python train.py --num_hidden_layers=12 --hidden_size=160 --n_experts=16 --experts_per_token=1 --d_expert=320 --d_shared_expert=0 --hidden_act="geglu" --moe_layers=[0, 1, 2, 3, 4, 5, 6, 7, 8, 9, 10, 11] --router_score="softmax" --normalize_top_k=false --routed_scale=7.29 --balance_loss=0.00211 --balance_bias=false --router_z_loss=0.0001 --router_bias=true --init_std_router=0.0234 --lr_router=0.000993 --num_attention_heads=2 --num_key_value_heads=1 --head_dim=64 --vocab_size=12219 --norm="rmsnorm" --norm_place="pre" --norm_eps=1e-05 --positions="rope" --rope_theta=10000.0 --rope_fraction=1.0 --qk_norm=false --attn_scale=0.125 --tie_word_embeddings=true --parallel_block=false --init="uniform" --init_std_qkv=0.0372 --init_std_o=0.0 --init_std_up=0.0372 --init_std_down=0.0 --optimizer="muon_variant" --learning_rate=0.0125 --beta1=0.9 --weight_decay=0.012 --lr_head=0.00791 --max_grad_norm=2.0 --warmup_steps=200 --schedule="wsd" --decay_fraction=0.9 --decay_shape="linear" --final_lr_fraction=0.0 --batch_tokens=65536 --max_seq_len=1024 --doc_mask=true --train_tokens=374900000 --max_steps=5721 --dataset="wikipedia_en"
Below are experts of layer 8 (counted from 0) of a mixture-of-experts language model. Rows are named down (a neuron's output weights, with its number) and show model dimensions 80-159. Each number is 500 + 50 x the weight over its row's rms, rounded and kept within 0 to 999. Numbers have three digits each.
Before each expert's rows: "raises" lists some tokens whose logits its average output raises strongly, later layers aside. This comes from a sample of Wikipedia text that the model never trained on.

# expert 8
raises: "or", "il", "ag", "ou"
down0:498447566447523574528494551570491469510591512474468530541500396480523508542653498564507498502536464434485544495528558512524551537536535624597492506499403488482516391581561458562517503474459542477507431575483500442449468450451510582465522518
down1:471492538519596554461478516502432608515532482480530511466487469575562530511595467407493507496482562501512487587567510494453484514472516675501458522487454545564463475439457496482421487512430427573539522481464588538586536555434483464493492528
down2:504465539527511449577479487494513514572453514532402548436451493527535488455467515580493448482509580566555497538463470504467505516541499506586572533508529570481528491548503578582416517525509390513366422481509593559411478543461453382489500521
down3:551463548534579535504444485523480578472435494611495472456448435419564590503458514407512415486342532524539502468556613584458461478497471547508573435470478600448466486563450475554422464595488529588489493464545469520482479448472584416494505600
down4:511483545414497516482452466543506475370465445358456539475500510488426505475474478411515623471440523477476530495527412519549497444430537482520534508552499455563562517450550507503485432459476474476542441554468583502482519472451510529498568533
down5:492509448460524445604489520458571452508511469392565566476528560416479488483522502601438461431531497518477514525486476421489493418460563511538506508540492478475521481520440510472565521572428530548596489489532553477545577534507532572474536452
down6:552493530396547554461509529476437535449435523569499524507522434576509513508580533482478531451544578439440488483517611497506430459498594581583525497533568435489501606401488580458505418548521562511525581553562518440499479443525516516516549636
down7:485514374432485495525492472526377524447542404467478520562506418519483484541524498533576554471455425441507529456484417530479540513452491513514566597493454476503455508580514509543431495458496423582609411597611549477503444523531551469526567627
down8:419495519472513505520453464482581595378515578544517486410468477579489623519483503493585548426584500483522512494522509543584530463599502521581550487512436491461533553538448502569524454474540475523563601519499601491500502499530463516557488476
down9:516521492408500542526448491483509491464504560505497581545416486459508475560464501561500473564505573407548456490467553468481521434532599444574436592391449567589463440504462550529498637415519586504401567487473537485505467499479484459491507511

# expert 9
raises: " and", " to", ",", "im", " in"
down0:504435556533501518431504508532494463387488595638437557551513570514534498486454514478475402519535510532517456527509526578576503494535519541481533369541499465477498520535427524490529518443483547506551537463509496540523541532434511471567489537
down1:538523520519479505443499492474485523535458537524505528490416471511543554440503528554588565455580392477457448553416531585415474514506504487500389474605461492551529530494520531454404507457528641423467491446456548593563593460486492445494447544
down2:480498520405470477545498446494493504494553576411485537477564511585430427477498533493564515465413532507444496539408515512461404413499490477464482471496431501531480458469535538453451567453584543532486559386434463564494598526491505533484517524
down3:513454494508526520513568593507457529491501528421576522498451491486470517558471599408544541521424591449551430534534421547442472505459481478551464535487515424477516484526544526537375455463489473483391542516490488534565489544522554474526436504
down4:517525518447469504559503414443443492518471418525436542480555502505523481471453525476453451458395567507591566562481537521490491565507473561481460501506464514488449410590563490441493514484580613388561451413499591503537440558525495547525466445
down5:436441412436544531388550429552458494518449535505463398528555478625496500559477420456501592471452513468483415519471538475534483502499378512400527437433518531404571523648380519467490519545499563486516530454467495483553518520468581490593501459
down6:487470406459451439410494433437540509547490564510454479530457511443420533502559533396497568514487504533507568492495537512526401543501577575482475479479371536478485529404523501489502479567473590437420552457529586548537432418532473485496484516
down7:485566586449451496471386525523486614496445501515560469453512549602557489533544498386455492575636480591510466438495501514530569544462543524599493514419488508601511554507467471482578577530520437483507612485502587544463510502517476458501533472
down8:517459527446511484620525535425579541537481499438481495539391530503550517484529498535525493464524532510472448503528494505548539546535576464497506469509534525469532591403551495439552505549539461420523499467432491540559541587481464447499536479
down9:460557524569517517548593495518488529561496508444493546534497572539528504548572439530500507424460476467449545557551541521466575520558418522585423502507508528429530565592537565512464448592521525464499558607499540529529470458494470472497541471

# expert 12
raises: "as", "f", "al", "er", "ing"
down0:517531443496430452496526626420503505517495558427510501537507496528516436622540501634509512434560475531449542509543598476431451514488472497532460511526472561413530536386594432417531542551540490425461538459448554522582483492558422610575501495
down1:534536456471414502525455469477501524487460492536489557462502480412506446442458479553419534489506457490485482474536512556495448472419408463498529624434484425466592483574588414461498512584483533450582500417491472510532514525536476550602497521
down2:424488567442430471607570501530525511560460538370516539415540476465458596534459571464510451602555393564528500570525442499482525534527485478448484505524532554463502468474516434585481495518578543687469511535562472602497507483551520451546522483
down3:501393512500604557480447524575515506536474458481569488563541570544480463536551537508581509428620441419432410460408456473559481431572572543494576537438533533416494559503430512457475405489517437444513484562475461466457474455547494495532546547
down4:560477477494513478555547501511498516423560431439429386540538573543523426502605544522447498510584457555527548516482432580486403557493579489491492523550442403470444410580573494464481456535450410603483401523532491503471447495555544535463451511
down5:406478526514480511512518614585473488470475414500471535557452503433465544485424521546434431464558555450504525404577469347451516539545491561490553517540524474433415521592542502547573399477543529399448546581549458550526482511476467539448464509
down6:423479432506482416467448422548478448442512620501555532474516551506547477452455533537493412564427444462494571506624472459463463507509477444429427589491460496433432450425504536543530543422377508429495526434559465497528609479499488523525482473
down7:455448510571565481519625462548491521488461583488596471626533486505434558560495496454493466465506482484511459548442550518558462481570579443586496452457606506432529437454463537562443491627526530588410522564499459553522474491475495534505547424
down8:440456555519547542555475590524469468517446449455517580455570467498493530555521528494482427439448579471490561494493435530425431506511466516432511466459480503603514451441533447553552467561604479522536483468536489476476532442553528514527513472
down9:549432558511473509534590405509509505523649514510502520454483566528446460532529482533577531523468490515529509416530554526508472581498539607515496490536490474502560514490389648528548451416509510461474491412478475521457490439512504484539489429

# expert 7
raises: " ", ".", "-", ",", "/", " ("
down0:601477541595564522581483559531512477500537535513502564494506493543513435478501481558560537524493470568497495566535433480463495483538539482550579559574545549578484546572505509450527509536517529490619496614483585496499553475463438505458470508
down1:569546475490539523511410494528467528483431483532486479462524568518589496462508482487555442385569528441561509421408455539419502542531591597469450620401577611439533535483456473482528485501630439545515437486445459518531564492451469569529580480
down2:593448483577487419447510553545400512581522463447511519513557437482567582534552550438519552611552566426552512543518420525429452552575590530580522543453514486396537542540471536499532669483541416481546555519504514448456405507446519575475530468
down3:445501523520480454409464548477551482528427522504462399496506477599510474555545505433468484512457615556530533457412524517549491541566511439553547470557430513449508513483490509580421527461529408588337558524471502497526551551529490479538542505
down4:499479514586481452509527555487523542575488474528548559440509479506475507500450517502451605531486439509538485409459451526517592532489381431462558486491474533426583550568467619509462403483459372503555516493515565513487523610464404462493599444
down5:411567419501556477521449444579456572506464508542499589585469511472449490510453447477446495486404450380437471492519490503497427504475481431477383500508426513459502518586510504570502546540443582564542534548482625431498531413518443535431437446
down6:576434511461472466622500574555505593481445535472488448493540451542575477521477506583531518499533486466476387409535520465557498501538447488586468504421445502443557504476497464540528497519483498573455494461466559589567508468463487548476597577
down7:528488524464395475613493489483478506560456516595428540443573489454562482482515525513519437435526578444457585481427478492491508492533554556487533476476441488526377535472504447560515540521458398492526538493536597526441430487513501620522537511
down8:502508491486468462453432481559545541520490610455462437527517578488459519552527517511481445483418470472495446428469496583420582604531489564573505559498565512517484549510530552525578635519540448608460494494508501630591458481518539449549503540
down9:408560499481550505604436485483533530398526553504501429515449466514452524420491437605561472523497533574444493572505535491618509572519440493347478495509471615422510518522505483454558483425476513439480497568456463468545591469485419481420547523

# expert 5
raises: " and", ",", " (", "."
down0:492476566637445553424486509514512428475651483525546565528474507482495512488541493430468572518462477460517524523500484435438528484532529547471441418561458389476404494564455530470468449361520546520479521481504362508483411493470511538561469579
down1:568530434553582420548544485419593564511494499509509451508502538558476468509527458456464456484553527515506390533444551496482473462516507449456532605493506478443517401562504416485502579507500505518451486582439479436485585482551432473523484500
down2:531558485527548546469464456492540486518486491526566512485521453534401532529540466485446520405499486517542390475530608558465495405439491449400418464493515547441567503553434610517512582581552591494447535508556417567492473405496478480558449564
down3:380555520590437556581529544563467463480460499413527516446440486483380614489515518519476535489501480516409527511464404484438510492454498590495544565504490506425506512522450519529575474562517436497588523525509522513515561492517485527535511421
down4:535469504506431549492424541455517419537515502532500545578448464528601536493578496461387545527516478594518570462541434501423483496470552540509429468551526483485536540451560455457538454486480529583575424571515557581548541447517560521477480502
down5:531473468479534499472474448477543515528455552452540432510498408417376425484468534429516479594604518556562558490504584466509501524429504466625482452504481437498468484490512519535474483366510559470468534487522503537507477485534539490487478510
down6:558449381575499553508489499527495484451391566497549473484526501468502492555438585444443500377492506590536437492556492476436526547520485471417519494487514536430478585535494460501489521504530481469500493572495483476486619476539493528512525451
down7:449428528506410530448428410516416464492530549495388483534432481528493488494607541444507469601531476459471568575457497416401445547552508433559432551512557535421500520487477448565539489436526551524430474555535495521557481499549482524470479591
down8:475536487525463470468524518586512529447531530475453618445480526427458600400525554590481562492539364435557498512544603465458520413426431498548495475581513470506492530427589453431537543464432514523481531495505459597537433510495487541578520568
down9:538407556509408457441459502506544522501471474505509522450514433506657507507459519488481513498488422501506492528447584464429391497474572476443456416472530495481531504482465529541527461484467515594488588388440531427535478545485453474566527522

# expert 2
raises: " before", " prior", " after", " to", " ===\n\n", " as"
down0:515493586538532592435563520444455545482507517523588527505456469437546545494465516549544433441464512526503510525516584528522479438466563569518586510509550468433432451479448536503522451572542629498463438508420504571553542471560509480573500593
down1:498388486579450411554546486621486523532460454540476464500602419483550530555575460535479474463551492489440490485476511529479523463509490473491563470504459457464542461458473492535551515549525484516460492444586578555386519521569429514518448622
down2:440547511526496522546478490502517384401511537469572530483443536499404484540467504473479417503517539483426477472518506487507454457588592539417525480525524511457486393531431509437471522498631479533560482439466475575500497554471561480495462613
down3:493513495490451528609469627504560527471432484427503479575459400463487530482530584571473509535501553583415476467526471528527461623531485451449474519529440432456482573494524539488570532495478498490509463490549487505555415441539571460458502474
down4:568527511532637526527564541583517497520408395443486488399572587598590392580465416471528541504544445468541577454499504473544406517542533496436516485399515497542440446538517548609546475510523521445604572513493478513533505529531570550544436529
down5:424410545452504501499528502517494456485411553515444399416434462418487500565523434484442553535517450626559519484495478561503520454560521466606465540429473512497545464502483539401483473543474482499490419362498537394424517511518393462505517464
down6:416592464453395458458457503512423538611451486525444561515465460594531457591582422517526532458550569448489455506391527545480467574543515510441512532496457504473531435503548503501478498440508543546476573505531502521553460511475513507497507508
down7:572533496468517552560539532574442492482463493454570478534446552459485446510524530476543524459453498462443427453450506536394502542538508439551459352448501542437500440511604493466556496447530536442466421432511571534475465595386516501511480495
down8:432599521572509515512480421410544489526622475495501404523441532629425547574545599503532461581496461535489510518433531512504499515536515524528567483441577545516484467486426520455481512620524476461482407474496549566497504537528508521562479421
down9:501506555532567499566551455512488355431470410495472462534505531551525446487470522593519448594486490590474405465527512477595541468500450564509433495416548555457564478604440557510481489528561475504444490534420490486441552409450549573497532472

# expert 0
raises: "al", "ic", "ist", "u", "ar", "il"
down0:479441524515427556445539422455386505496525453559542476480557493444471486576584472390509422438470567537449558523402560545586529478451472474510609550526478494545524532618503543524503444507524642468504499496569536497535468540492476484581493499
down1:513463373513426541587520567367427444468536454521582509510535623493478469503481577493482479545546497536523487455444415476466535471457507490429476575532521467479370530562477559448496464568432509428487531549536479491472510449582458526578564561
down2:509545438481466516543587499435472468521498515454515470535492472523405611522467566437551514567535415509462470543452485541483592529495587608458477351518527509504474479416494503450474448508512479444456484449481482511469518593488565520525562517
down3:419519471446498481438436460461451530459507521449506511392502540511410557496529483454411455478627530574445488536421497510557529513538557476479503579515563566493400503437547550448468570459539509480567499593446441476499516581477485504477500504
down4:458482510506527470514526572460473483480619426457450486501475461424518445502458449648443475541520518524553431570586438583588515466561553568489486503426427472484478519487461552487477460434494459446455574451594411443475552515542593556537475557
down5:556571540486492530469485507617526496502476484446424553522529552483564538449479501476517507567508539490506460475500559423428485416465437509459646551574444455502422454456401496489489556473469589461547490437457458525481523556512532460493528527
down6:560499550503490525485512473538512500486554535376504446474406479437474488467498582439597551501590437427362482524491488491549527543544551580401515481530598391558531426464486491492616430412507499555448510593465433511559539524490464524510483505
down7:452471557465481441507553467539568498523483512486540455587528481484487452564529446511507506477388372501521547568461459419447434517511434479496530448534469597501486564510588494526470472475487467468487490569429465434583493393490424589480539533
down8:507475482603491500584477517541536438500419578586496389489543452483457440504403505453505559533408456398587524487510460466563461540521493490548520513506480522503518494563373492495488519514515510492473549500527592564464556574436507532547389471
down9:472465473615475532485435474365542496438471497541555470554429527394439522524525467560434455479530449542536533437453361523488524556427549491508480576425538539453509542532462544542440417447513422419472482542526464531447472531576506533468533502

# expert 4
raises: "201", "2", "4", "3", "5", "1"
down0:470351466550458565458505545507440495478612576459487515452519503463508495481560408442422498427472510469501516518452504519399536515448553468476525563433499529509560488453559511558507568489629550449413536404433600537490446476522484523556474470
down1:535559497518549420508544529535530492516540482462439427519503468548503508403464596498463562497588560422487513394586535468506521543484492396468506503520557518456507463485505525459519524406454490544581471544452429533563474484428589574540480443
down2:424552447491547504495434506475502494509461497546429390540611501473526457447502413516587486525458540476525491417512465603505529515427477462462462608627491499513515453525542579489503456501466565454443537506460456538526512594444460493461457443
down3:526541500491582551498460442446468526505536546491486409499519522558554542539418547486575410480536512494398410552555512492593535473487531462447500558443523594547495538500431511490508430619551560443391455546458474543478594459441433427477531524
down4:488445445477480517513504436499505608591493501481503455443494423537509435423521446462445456470472391432516457489410535521424529543498468536422577454535571524513380537508505547576492487471578525599520461392465427471431502455513451505457456419
down5:498438449493337534479569521479491513450513482523589554596499511489468531479376559516549453443546520478462537429501397478546532437510442440514491532427534440532517443585576605531570507457498418579543536581506395509480433504470581484453591547
down6:431583473462489505505521550401477434480500548460467479559455434467525486561533471489478540453483589529687522424478536465514450491411413406530494523548476480510443498476582540584469515482534498453564502517526504580575556540493612487557481504
down7:528515472526466473576453505466526506384545553510466477519476554502460484456478548501568427499565465417453545486533553477547564444570508532459508579443465513479406416450458446356471459547495600505487619573490474379489515551554547503536522563
down8:485530522504603578601439553390430500436429475500451531498519504473506566394466477419517538460509551565467437526545551503477550446491657540459456505466506497570497530427529517522488499528445489472448549450472443523527519530518369483541487557
down9:490482485557467434565476462516470530484579562474551590536542494522430506495565515575545525446512511441461480533471413445532459517529395520575563495542483474600485585435598565520442550419446506448551510544420574482544457459403527449555545478

# expert 11
raises: " and", " in", ",", " (", " for", " at"
down0:427463519529448517527445385549397505528594623534436390469503544483566563500496483524533496547496588454475510524439431570484470550580534436457419558488380496521565480632511450531469403513566506448467481533526524526420490534493406519541465476
down1:519444503511481521481457453426572533486456466435510447528458410454468537516517486448520470463513469431589394517524477549490467474599517505505509512507482468533494535483525528462490506478543382550459422577454464443504566577440449459469433400
down2:489501455467465470444600461436425532548445445494534518507532435381537493530520585426555453439550670494559582462457463565483503566548560471553524515475515547433464593581495547450561520493481495491510484531444547497511547479487500513484402479
down3:504595415528509446473481493567509455505544454478453507515562425413515574523490426491537489520526533369511451493483542511411507558463464525479541568386595534465469453585465557509496370505511574462527447465409528434469490511495519528456454480
down4:554540475497465507499510554540464488532451530495437534479591483513484504592413501475516566472498440564471413599574440490476469586466540519512456462601476582490526490431536509501472514472509562394597555389496478393534537483479447471435451511
down5:526545438412488584574508456495528603525484533495426564581430521574564543437569394528510594482566510516423524499529461442490522457542553517474528539476465577518449541471457477513441604497491440426458568513524495370568503439484565502417487482
down6:498494376518536599525427498487445581395472492475457496477425420458485505544483446564461560478462547623558423439442408456438491425545527540475585490531480460576508477497505523571479577559540422435511483448590467568480512460496475529499452373
down7:565551502563505487565467489431422465386507425463533577540512458510548508503499489517451510383499485505553473474493473553537522450465434431477563424476513441552520445551495489439480543494486525523571458576557574541458352488549514423514519470
down8:533503396497512534457527578470527472522517488454469517437504488492559508444435533432472452499482532462507401534598541518463482455499559546499577385378473494445435461547671496499514504536447492492491416420437424454529558435582547434524470590
down9:429549486512437583497525410465469581509450481489523544516552490401435473511481464522557529571526442521482517460590478494501460394467588523479467527457489565461492409484457536449492519640436515399553568450473495551427449540562507441527554442

# expert 13
raises: "olic", "olia", "err"
down0:567413544482444496445514528455458459452414435593510471425482637540484503518465516449459466475452361542497454435539497544387488524497531488521524515567509419478489488517538525468541459518535484459480545506417521443515540489489519482472514503
down1:507531514579608586485460515500553495492433469468407483469524621522526537491544448465540501480595486535626509558464477559542508449522539597509488490486466467537565485504508482445582508557476422470430449495459484494407560550462486538512498408
down2:561523522436480421505492493448543504492534507463460587459503429490428561541472513483484507550416515482538558491562533466440437552460491473379487579646543427496514513609488493508530555541522406434551475491498464540557575506481580519450445556
down3:490412507537451530490517480528432441474531521527482420450466479509490482558469480535475600577498550464609488473490478507422491571534569505526580525468549501532529534574480486538470500496465475560539473492468508418487416496406490560550476531
down4:494458523473452587587577498489521476551462554501535415497472503509412530467557436474558503515478577526507409512518481505463550464526515479518582487560400496472527455514469534562541533573486496499472470456489478441428492496482492502502459533
down5:513494481490426511527464456462534613410481514490611522642436465532508435501435514587407492522538523492559549421450505521424459555486522432539473560553437498573477528510501503520458492458534489487502469436603523530431417433572566462477473531
down6:473550433569572456533452559456537613563427529520469528524509553417442510425494548460538485422573529519521601539502570510497563519466455431445472453523473544556460534457562594525366545466483562559416538441432493563520479613448501568563453534
down7:461517507463485587547475547624459444496490549387446561491515510579508521544480406444515536602511528580491482559507560442543403475566490513514556447469586475471517499565459528556467471480468493424559569499536449570544474420443593542546488448
down8:485531552584526519462525582453498554381432482464515554517446551523468470499538460472474548464486490525458483464527517526534432487469520453506480489526516541432477508524478618494448437492508523484535526468573538588475496449540463591531433504
down9:514490596589449485445495455609507451483453468521532560432407405499505535487538443482469553514544526482516507444462452505486477591546541402463416535512540452464530501424482456563464524471523471568432466441449571450526427391466450445505532498

# expert 15
raises: ",", " in", " and", " to", ".", "\n\n"
down0:549574476439483481462448660458529499526496391503452426500522538501527553526485475410566412489478496457517526553468515494510585507500550550536493485568490414555513564427526535458528443510565513399490502566552545449507565483470563544542529545
down1:534496286497479520493481522522495510494482511510487556542568497521507553625440502511443428523495482519514516570584460519520450460527455469458611466538457516432388477516533544486554444509546464509447572508489522542450503574488460535488629531
down2:474571470546371529393563519500556437500507529469501466486581433531529483446479519457451432561536456523546575488501479508449461492527488464474558550573587560433425527439527613545465547520465430527471526503639474526538530517516444453448459508
down3:476511520557431480444484531505514477566519483510513452456404470458435487437434538495592569521403593486471549534495522515544576438421502631472536548543498542524512423529413354470571410470488400478507465506510423435534500515533531573528448416
down4:536410470519567532608504492483579457420515531577539496587473540464458612437526477482565507538537409471384559479539484496481539451472450508479445490495512453502526548485485485434502535397482425466525562484489499531555446491467460460519457506
down5:358508509484482441460500486509548517497519436479442442606567430444493461507630612455487523545520491426520455545590410514528501468452522497614492450480534505450527524495499567483639424419547501498371488498424504540473531449596510457503581484
down6:467487611534446535480500550478432569513466475457465504463479475551476513494565389444472489510516459479457462496525425509503551423514494463498502513519426487480437402501482609506520573586499418582535460498514505556484540436486488467560511519
down7:546556526430561574552502477430572449576543471459497527539576466578495501452457451454504515558486465425517577534422557484624416481522516568492434478533571536438507552399546530561476507529549481443489573506461553442434495459472410598551491539
down8:499640506534458588542512546463481535526547510492423538477512513483593495469479386520482585553602515466469454526473513543392478412502471552409483564479474494533431462541527505461502464480551453477544566438518481530444492514427465562495523522
down9:541592478523482495405502507560532505467449506515496601571468544535521527501477566509531388572415559409569586497419550516546516538477534584462529525530539502441412511529488358539565546567518527456527511555563535401525469591574438489512449570

# expert 14
raises: "ures", "uring", "–"
down0:478451510462439482558499483544523549512533494501457608467535536464441435486452531365546468537528529455485458511507444515427507498579515541561519466528517479573384557455491573576375518542524500529420552472555490548495356467536517458528481458
down1:489464529537499470456545416465464521537567511467496441457466522552450501371493610527522478501438485492567516532435489508470428497541560427415495440486547443585510417461433504441445548532421553424536558513504429480488527450490552512528451463
down2:603524456530558448478510556553419570528538495512547407481482523540459544517515552483574485475532559479554471533493507382497480577442497599544501566462489643531525528438520511570518499585520459457479544497440432538511518575445432456441513488
down3:469579479535500434436511480547604525504544523450462494520470503441423521556470483541537524547503503492493479478446490517493486491564441460558466511583555541472508549497401471521586573491512506498461521507572495477482498454447538550549558422
down4:547458473495536569547486386585500514514535468517438488487439557580457500400493460576499580483448506453569461491508502538579500532553424479501495431489520497500469421512472415491408582423447522588416448483521453538523510508456512534483491479
down5:538482457559550420397483508600500495491469505458469501542519614637570514536578500527523444568482500534518461455575568550584545432534457539518484530482605493526472558495500553499476575562512547583482501504539500496478473563452488467513503544
down6:482519583615381473501418429478507376450486501480441366494495489496584570450417504534451435446424505537571471429527506459536545485477458419520526484493472463538470577444539430513567565479501453460505591405473477571537490450523445452489417492
down7:470493468468469433602480451523508441451503505497547463522542396538478589626466442413565574566480477513499532523482511474486474543592455410582406524555420438536515535518498447503475538543484547373459600525435592544566432464491527515613489426
down8:504430479552461494501518507514523492444530439535552466464447544611528544484471505542476441497471621434459476420541553448546553496516504546588486602521584450508542542498576494507543571533431529458615487502427475463536553615565495494494432487
down9:504387545523509415447496549500590497493463460518486563546463502456432473543540489554538444446487512582431523528419448473548585586410498421481514521517483446562466552407490500516542540411495405551500532515567513490541516491476462593437561553

# expert 10
raises: "==", "===", " He", "The", "In", " The"
down0:388388516448533499484557490439484519525519498541457450495490499513535546436456516526464491550549578516510572478481534401590525552522514515617446433532437511428538486471574444522486378421364511486510462557549454500528565558502496548476407462
down1:414499443472537411563522550422529477444495528533484339411425537542439556502353537495508508493464474555489446473395526535521422458514549512523507512483492432428502473449438429463552425595500500510482479506511472425443483509572542479505466498
down2:456399418464430554411488466584520543586499494499611573481514499518529563438509554511488500475627452536487542537497442527462411551505432506518513444522536461535511485513588483552444563403450513472500543543492561467452541504501449536428540487
down3:560437549565573469449499407490487376500430569484490511496462580455477395443541522500433395482387510520439499528505504517470533546554441530523421489464532428598469357458432465502530517470462514484432504503480393551521486541486455500453501457
down4:541508523574498453512520541383541476489512550469508404545528478572526527566454513411549504455415527538511505549576432503497488519502447371564506489488498521515456517499485575602530384480489542481521521438432540529461480472474475485490524484
down5:472525526450526641514567500482529441563462444578515659560547446454477518483455439520554489483453518504474424571574581490476583469487477460624525503508526423438483564538521541504539480478535566379441573507441527559463556454543425510451553535
down6:599422450510495514505419485566510529457454519515517612417485477498557469473465474499606507490533421495437491466441446479429529536487474565603508491529516566657604513451557577478486541513445477454514520529460424487540491447477512550421508519
down7:526536539491567537541537541439487492508459485505522413476456502427559529504495433591450511475443454458515477467512514451474531568571431591422479511441550581518539413566456589517511479511383464475508434510520571565509477517420438443526545492
down8:475533447476531486457531436514542522523559490459475452575472552541490492455493503599488540523535507450476379398444488527538634559485577477525382499338503530485513409495499488442425436523461402492484520513419470468526484522499418491414454511
down9:435498421489503401475431492527483486500545470541599590475469478557539482467424577533476475552574557520447464484624520438512450523477370458595498527383488442522526493477521537431452472474433505501495499501511535426540452572501511454452493470

# expert 6
raises: " a", " the", " in", ","
down0:536514509621520569513524559462447605513515470509469533443569512458577488486548492481554475431429485386484447466557454565409466462485510518540594521490577471493445485544461457488602587548558480496510539434508557571515521434472478542458507551
down1:548472434552480542503500541580433464511463407401534481470444541542457479516492473490499509562544394427543643553511482452538531596552541583399479476546475414474595468429604502520563607566554540521620411459408554470462513459532460476513558503
down2:561519567509546543600451469468512563599471440531497500541483475407557405521505505544474585491478490589497472417448527434534412513517541471514488438461556478560561457523512416610514520532506565579541496469443494552533452503470495573516504520
down3:513483447513470492478538449577516440509583505539444478531496518539460583477449544475543510420599430467525497555493498452426481495448474508529549452470491519491458457398518493520528568525429417425559360515528507460495448577497358431509469628
down4:486438538518601499534562491490481513488560513570505551384494439492503539534529497563515529516409510493508384537452528426522510446560539574543483424468421485527568511512533537565523493579447539561475462543447463501522518444488515391529468529
down5:524523516485558554507522539595490496568499466385546559536539455429493470481551506469477508477482501481485543482473516428500507478391420445434497517434548506512506550480448579582456341444497489414451435480616536549518431586536484466531495481
down6:481604517549597492490566483475536478546532562468566500464528426454523426434510436527525553519503514514468539474443530443560552508511500477500441414524518470506461561441416458459471511480531532553539499505520529505501439442453491562622536516
down7:505505527562531477567477458425496579457552538504463334496410408486496508446485528508604439613468491532524460482485500482539498440435480498582480517551578407487409477527491539465487452481460480544488582593487515438593393464455529542508488536
down8:526494428426505573484459538513478499518467422539454454533475546484492518494531576463469509461466514472512517485470489506539538515521517504458511527495461500499475501452505543424505543485507566485486511562502403604505514471463524476487469444
down9:582420482465396561515549501558448576514541505539528514508525517483456567428456546495502450515476588505523573512516618468528631477533428561445470452427493547498514469468505494570491460537471461535570562601484447443442474528440477461461484579